From a checkpoint of a small mixture-of-experts model trained on Wikipedia: 48 experts in each of 12 layers, a sigmoid router.
Below are experts of layer 5 (counted from 0) of a mixture-of-experts language model. Rows are named router (the router's row for the expert), up (a neuron's input weights, with its number), down (a neuron's output weights, with its number) and show model dimensions 0-127. Each number is 500 + 25 x the weight over its row's rms, rounded and kept within 0 to 999. Numbers have three digits each.
Before each expert's rows: "comes after" lists some tokens at least twice as common just before its tokens as in all text. This comes from a sample of Wikipedia text that the model never trained on. Tokens count by the router's weight.

# expert 10
comes after: " |\n", "0", ")", "3", "4", "5"
router:464505479461496517481513486492544511491507503499530477485496479498514515460542527487486479504515482551446477500490481483534481524466522544488519495463482506474494489553544492451557466485508486492473470506500510538492489495433506462566473516500481497517501544498483540513534545501511513448487506508504487495502506499515495473547529477478504503489508527480508537478471478521532525511507
up0:505513470528501437512481510485477478458501517505496538467474475527500471506527488460546483507493480456495500472531508516489491542485480468501484511502456571492517482494502507504510542492499524512492539496488484504546480514499530510522486505531522476524421510441505530534466508496508467484530501511487546490519455533527496484474526493524514505523484505501519550511506492463520478514471
down0:526489464539486507472497484512499499522541485501517487483510498488484470478494534533519479482472541536484465496469498500459487496498525505552528495478459500519511495497443531548471529511485522476483491495465489541477535500498511442528493464489519523495500524532469473538518465466479502495498492526553461511494527499499502524453462500515484500490515498524506463443496464492457522455518
up1:467472511516499499546492495476533498479493492503517465468516493507523502537461484545465504464479429506491505539508492490460538506505553477528505521500521496497514505514505499505507520518516502535492494475509507503488494445477531513533502522491495524503528454522489524496471530483482530554528476472504515477488521423469511489463506437492497537521538516483537541489473491498507491532526
down1:490514488501481528496472516468466511510543515484546530465486486492465505529492464511519496491453526524536502468470499502511502452514496516457488515505480489486477502524451492516521497490479553468486516465514500524483514517461498495465495516521485486535463505487489520535532488517505496466489497515495481427492525494520506471575524541515523504589487514506491518492465499506515530483493
up2:556481477489469542569501478514493512524488513502533515494471467517507482500458514472478492509522481546522533495490478486462479502486522479467516494504505514513474558485486490496483476509481521494488500517510479476489527455525492529497508517522492488507465487505546538489524460557529534487480482439513479495496564511526488502478527499538497490493535448528497531530522475527496502458498
down2:506493513504490484504514495491502514485554477529510495575491513510485489499515532471470501485486469495517496478533545478504473466443539547514497508504556500485504505510530540490516500477536523471523498489487485492517479491501533510494470530512461477474499534524439487484496550503510458522488516487505516506550466475511536475498483522485514498520512523472471493485418544509530505506473
up3:461490463551521501497518535519470459510485526522531446517513493493521471507490465445456513454497565486482501492556464500492508478485477462523486496503492510486515516496505506472516509493464533511490468503495477508464472492528491482470477529536520499520492499483509496497505532469482506514595482475547499465495486505520506491523506524459495508483536507506514504494547468472521492505513
down3:493531475508496498455526476532492502479491502464464446515468498486518499478543481527501485562461546517504512507511534502527479522532526490473518500521530463522494554522483506504486515458545483490507515465493473482509550481459513489521504495498501496488465482499519507528531507481472449451514506496511459535513500513500482462460457500510506516531520474467516461451475523500532482498487
up4:503489516483526503498484501490534505497517492518489480509500502501460467495493527544503486460528484429518475482511488520511502479516463540458530493523494527473501513450539478518516471549465504554498454526527491487492446462488481473486489554518489506473477458490495544531484515498527491506529486530474501476481480479483528499526523529502479570496484515525529455516512509518473487513486
down4:515492523506472500483517488521488512490536516488490537468491450517498502563513490489495503502512520499443495467474507479514490512501503463514507479485455539531445507499522520451444509476467480475516527486485522481470493511504519483498513488484521527516536479531536481494482497576507456494464467495462533502509485523525471497475519479498510525484496492479528472497505460504451477544555
up5:467478532474508497502526504525510490496504519498523505534495532478445502496489549477488465474529491546469498479483487510553487498481495471498502497504512503507519527483510484477490515471541487489515511497522473445489551474453498551472487460505534476514459551526486493530539476468539520511505512481507498459476543517509557508528523448527527435496517514497489519520506499519508494507501
down5:490522500505508535509543473533483535520473503504510503490485480506468492468499531508468532569506553489472509522415489520518510495505507504504537495491502477469497506514544488508469478525490487533521482489510498474481479507490520508536473511435482560482486503531471498475547508511484522514457510501526496448516482467518456517531473496494489510517514511467478485529473488490536473532530
up6:497478490526509488463497487524492512486496470482512502487516510480515522519523508488534487516516480534484486530509485535530572530476500501480509460476456436510547484460499489482502526528493480508441472484495530538516469541421517467515530477463511512507473493539480518499506518500465501503473519544500534483513497541488521470524487528463470519478497507473532509463517496474484478500499
down6:522516517486434471481540494464537492509537479509510544488483557490515490477496522503497474489477526491478532505559498470492473500462478498514519496472461496501499505532521510516458481470543454499512457531523474538507551512518512460493508471551503527499480483508539503491476496535501490477501515485495495514507472487467515507502496496509534467495480485479544438482500518535547503535484
up7:512509533524490486494501554468496534530507559452549480489526558492511470516524502505492518506502492483508510478489500486530495513484524509481541465439529518538516486519521495512476476489485503451478521445501468551474475478525505531507447487474514499508491498512518509500541496487513471497526491475528489509453498488520528464555457458462507523493521490491489526515489503493480527495532
down7:481510546493466486463521460501471512475547525488574515561524496502503539520476494490490473500505509476554529492497523503501466523465505506524516449501512430486480505512499531499501567489540500509498526475528487485483504497495533483499519460476454515467469511487523508503478546510536489522488478482480505545515481508534501468505523496535492472503476473465482504499480494491519481500480

# expert 27
comes after: " |", "|", ";", ":", ",", " in"
router:490531511498513489470482487478496470464460493527486511489549511508504464524552507495495514476549484555453503522499470494529518513471495503500555462498514496473530533487520493516526504502527508535513475475484511528508468512497508488535463487464509516503537489517543565444472501489512503533500525457479512515479459541537495486512506532453468464503492509487481466473486493523485514467486
up0:503546491506504523556504492527480479478495507527510502507486533473472477497490517504469458505543532482483468528490468489488499496524500510521464532514558527443504520496529469511487533510533456467485483473508513464502537513499482502489516539492511525518516485539510542491510490551514494506489506535487517483433547486472463529482527535476472469505505495522463533482523492464506493455489
down0:467471512512525498496504478510490515485514461466467472484446545502489514500527482452482477568454482470530516484489507482448511534497510512492464503514491489435492505563540508476521517529477484496535552475510475481504519485487508486529493512495479516463487464521517495492497506514516526499478530530522527491462540472511492526538498536497521483489516478478471481560527495504520487494489
up1:475537467518509515489446512503544535486553517498506498502512533480526519513502490485509526507483486487505510481495512512525481488472477496478524484491522521485516492484489527464494505464514491530466497491479547522539453550492515483429542489488503522512514485505536517499530507500496440441454471483541486473514495518532498526516504526434514541538512506545484487481500513503536522510492
down1:501540539540516522533495507524536519520520472530442493456506502516516493478462483522453465464483535512486514508508490519462523505545484471479509474495500503462518525489496504484516487494467472505524521495530522523443457479486506502531501522539479506521549482537523485452515519496507475502525556453486500464507525487483518521475527502512505484497545499504480479496503452527545502496530
up2:498509487520504457514474508466526507531471494450485507522527470518536463484504490492481482500498551494497500500492566465511511481481522522456519476447558518531525512469482526481466477465520509542547474508487464539475551529507494517530499513493493528499551507465495511486524483497518519511485539501515478482507526512494510502519465482454550547498473486452494480502502506513511506508498
down2:544527521517528497457514521488548493499497519538502465508483504498512518507525485495497431486529496479542495491485475507480499542506503505531490489502466451545507530533480558498516488451459503499495539497492496483482498461535500476508507553497504497461505475523495501505479494518498483504521492496515498503458524513532495491517492554471447417478519525507503540502516495470454522520500
up3:514492487497528498518479463490480506557478468544482462515495501466499496452504506509517539500550506571534500530537497513511488494527521470495532533530489465457526484489503515503493525493483535507517483483518490489499473516520431497492480517491465501479502454526499526497482529461530521493500482468518554449483517513480476492516467486541510476451497498526476468480537509524510480482483
down3:490447563484461499546504503470465475518512497497510515476522479466460479512506464540501486483511516537477458524499527503494520437533521513528505522533502477489504464449464511510480505537508471481499486477467568490493509468535528513520483485544526528547509486497524510490505524486488481498496447508502474477544473476522513484497478488490506498519516501523488459520496510520451494476503
up4:480525500493499489506472499513489519529457482544493482528537517505537479537557524491524510447491501520467510517516503457485481500496525502502498501505492515478504516477502513520504490499502472529527549503469504552494477454468451517498446535473473534514521508471493558474442501499538511554532509542498475472517503512496508502501500444473489511466480454501479478529490483510478481524487
down4:492490461511541536521479523499497471539512464526470503503496477531490436494511448460531511537482508498516501476471492484516505524496469493533492515497511501464543456528504503495522523528495529468490500528520551495453512538528548503519508521503509453474483467444530476507473512494518535489498513493477483487463501513507514525508466487482516518525463482468541476501497450539525508482476
up5:511500489508479505517505544467478557470500519442499482486506512467530503464502570516530490511509496505542504503486487494547487495482498504467528532491497445516525484482505483507450485475511548485510499490500514472497494445528475513485525494478502469501449483443498517525528470497493494495449503552539487511494484515496506485485467492498498512496492485485493502514491503451566513530444
down5:475484473517495471500513506478526544550465518518452514499483529533511529476490519478465545522461483541549481510502505456484504470511521460520502512537495493561474485511505487506484503458495493510495531495478458520524534489528518492515477484520469493486509513477477440526501469502465525502522542470456519466544517521492517497512541444537525491498516527510523509505503513502494515534494
up6:476480470557516501540490536485507517521512559472478483511528457481524501460481509477539516476484499531501535507520507510529496503505446512506486450471477451529530512510526475479485518497489514506507490509495461523528510507520516516514453460473502498506519466500490475508500450452502517497510544516523491515475489560480518516544470498484527487473516489526513514508506474521524501509577
down6:541507471500526528405530454487509479540514495528481499500508466463476479494511542488463496528502491547516493500499501529546508552471531508481479516511500445488466536494507475502499501496482493508516453512515487537521472501511498490468520531487505504461504537527522517477524512507484472509516521506474497442459509529521505526487511493520513496517507509494455491506523547510512543457522
up7:519501466495512501493507495524540482458501480517494485531510485521452495512514464534518506510510470513515521544483487495511464510495518498481504520451448518462526486569481513484504484452488523524509514512496516548455481479509492508499514492523512525498529467541496568470512528473543502465485499515466429466487510470495519506497471486506487515517470556472519464480494477508500485511464
down7:483484572491538526501529515528455505525468506517495500494503493502465485499503518462497510521489502541503492505507483495519480465476489499539492520502491527517489482503524501468481515535520497498460527500561500485501497509460530469515505466508529517475474460471555466549494446512542521528546484492472472453532503510495506474523460487514502503434515511486484507491534487504472537539518

# expert 41
comes after: " |", "|", ",", ":", " in", ";"
router:462516531507520514480526471482473425465481515511494539480526494516505459489498473487473498469540537524511501537448480481508501486499487501479532480479508549497534588522529515535515516489531516553505495499479516519496473510495481465495458470489502492523521486511514502489510513501523518539505507459469500548511443515516467490502521516492495442508526488519499511505480509521507507534482
up0:465488517462484518509525470521481510461499508494517491462512480510474577496512475520533519503528516494515518514519473489529492516505521482505486494469463540518522442481534497553500533499525462481526516471496492525493471511461476508515523495483526522524486543541487526511489527503502541493517489468512472488498432489499512541462555479506507525513476469480467498478507508533458502545485
down0:512444485511538456513453499492509516505543504460469496511502460543502450522496442533521457521502498499534493514503482526473460469543498479493510493452510547511534529515484495514504536525542484472447504506525505489522493529536526505485500467537476512492472504522504545517485522519506488481500484532494504486526489514452517488491500535478521506508502499515541544470479541494496538497512
up1:508528433506502526491465546498486490523501479513505493487503457464501511497535558497512523448535545503517499510519477524509475518489515478513460485467505516465508485549469461513512513491504512507512476495490468462462469519549510510456455504463494525524506481512506533539463500524504460494527480505472479479456503516503474512497518481489510528475501519515520516483536529516554484552503
down1:499509491510468462508505533493515491466450444541510499497472469523499467515517501529498529484504504515479461496491451506499458542529506505525490533517485466517492536490520472487561548522514469466508498509501439466492533495489497476509530461476535521481496538536522504525500495510514543515530503490484500432480458490518446474514505501502504501484489510444503486467492515527493507504491
up2:518502546515426479499505498435506474451527499519538506510511546501549526507516529496490536503513536490482479498485537462490501465483486494501530502505481520479509486533480479511513520447502522509482500488445503470526491496519467454464503501512486474521497525486529478490530495498519533471480521510500492512522468504465484513529475499494463494518490496471484467488541462516523519577470
down2:492508471513476510532545535533474484527483463473525505474470485532538505510506492466507501474446448461499488497485500503452466524501465484465449516482481526478520495556501538483471546503472526496505526463515482496510522495483522512558522509477458534482509482491499500465478466520503513522536505504490499532499476517520517505477552490501524504518504499518519467509515501530553506475455
up3:479544503476483495491499545514446534463503482509484495467468472526529502489461504561508527492503526500520500491507463529500539506516513503488513485440518519550521480519487487500435525496532512485513484463525534524483472483507518504479483497498517461550499534496489511496466523475524484486513532495502472471538456452460522509467507498505431473489481480486517512516524497485476510496471
down3:537543526505488539490476484508478464477499499463517485515476495427505508478510506509515514456503471483497503496491510482544465495503521468518528472514477524481497546497514522503502471504494480488504502448482522522458455482486497521523492533503464451482502486485546526505530487528533520499482478483491476514483536488548502500526507498512567539474475496492430493467469497472453500515495
up4:455529484494501450470496504516479455517503526483490486537472482552474478459512502469476522499522516504463475507530515503496468533473499515484522488504502534473526554520495524504498477537515479534514509484479478487453535499486492490525517518491502504519518443510522480492521520496533529525525483503506489482525454530496532502477550503490525503512539495479529474504483429541499462561499
down4:516484494550522527517519560481518503504509518520497485470527515497506512533443516525507520535531501511529497494504508493522497520453495459497469486488501468479510462492473482492479491453546560535471467525500522515506520540506542493505518478471540498513529547507526546520489507456486501482497546491525520503490494543475464496520503489505455474499480510562513519542521525514515474494492
up5:471505487505476502512533515484494486500474553512473521513501469507490485476516501520503503507529522496445465511505509487497483486495517524500520490480506517460512508509535581518499512508512495524522534502508468501464504477481470518505486507468471521481520542456461478536491460509510524578510515479552488435512493475493463540471480507535459469509526501474451536459489506504510492514502
down5:544512528459482479520497517555512502532471439538530491506484510474497522500521539501508495503539516501473525498535517512458466519507500494553483514480503463513497502501460491481481512499535492522518504514583491494466519528553464476492496498503458483523492488490520501468560497464479506499513488511471460473543468546481490494494506465525500445496504521513485474495482480497480494492477
up6:518485519447454491493508460529491480447475517488515468481497492516493541484494478519540509517544504514501483505499510494521495514441495490515510509509449499521546501482515534509463506497522520510451534489486506562469504463475470477501443535503451492457519473520505471516522503500486499534533509479493473545500476539499507517465515506494541527529482484504516491487528504540549482519487
down6:461480506496489513539483498449491494482525563494434532508497510503499475496462520485487460495485554538504473531520477489522461502499466503465506496522516504519508468501483493520514512507461493522476475505459562457539501506519459475501480485519514468519478528503472553486514483516490536492486494516484482479501499511494459486513491505496447516443500502531517536511507531481495555520527
up7:479482494501539463465439535493520464504498520450493469494520496530495457473529532546518493501504529495461508510487498525517540508501525518489482498450531521510522478466467531509521475519539491526562507483503535488493490520478487504498484533479494530471516510499539453483486494517498498507516484474483515500505460519454483482514576508485481536504504486533495456525494509542534513501478
down7:472478444492524468518457448449507486530516540529499458489484482506548482523473520511445494504509482517505520516530449505526462555514496482480506495510464465473493467464473522531516533504518515510462508515524494482488521532494547501515520478507569491501526492530498503504521491503496516496488508518448516539486486528479507451484485454496534500503522485524500500476494503491517504481468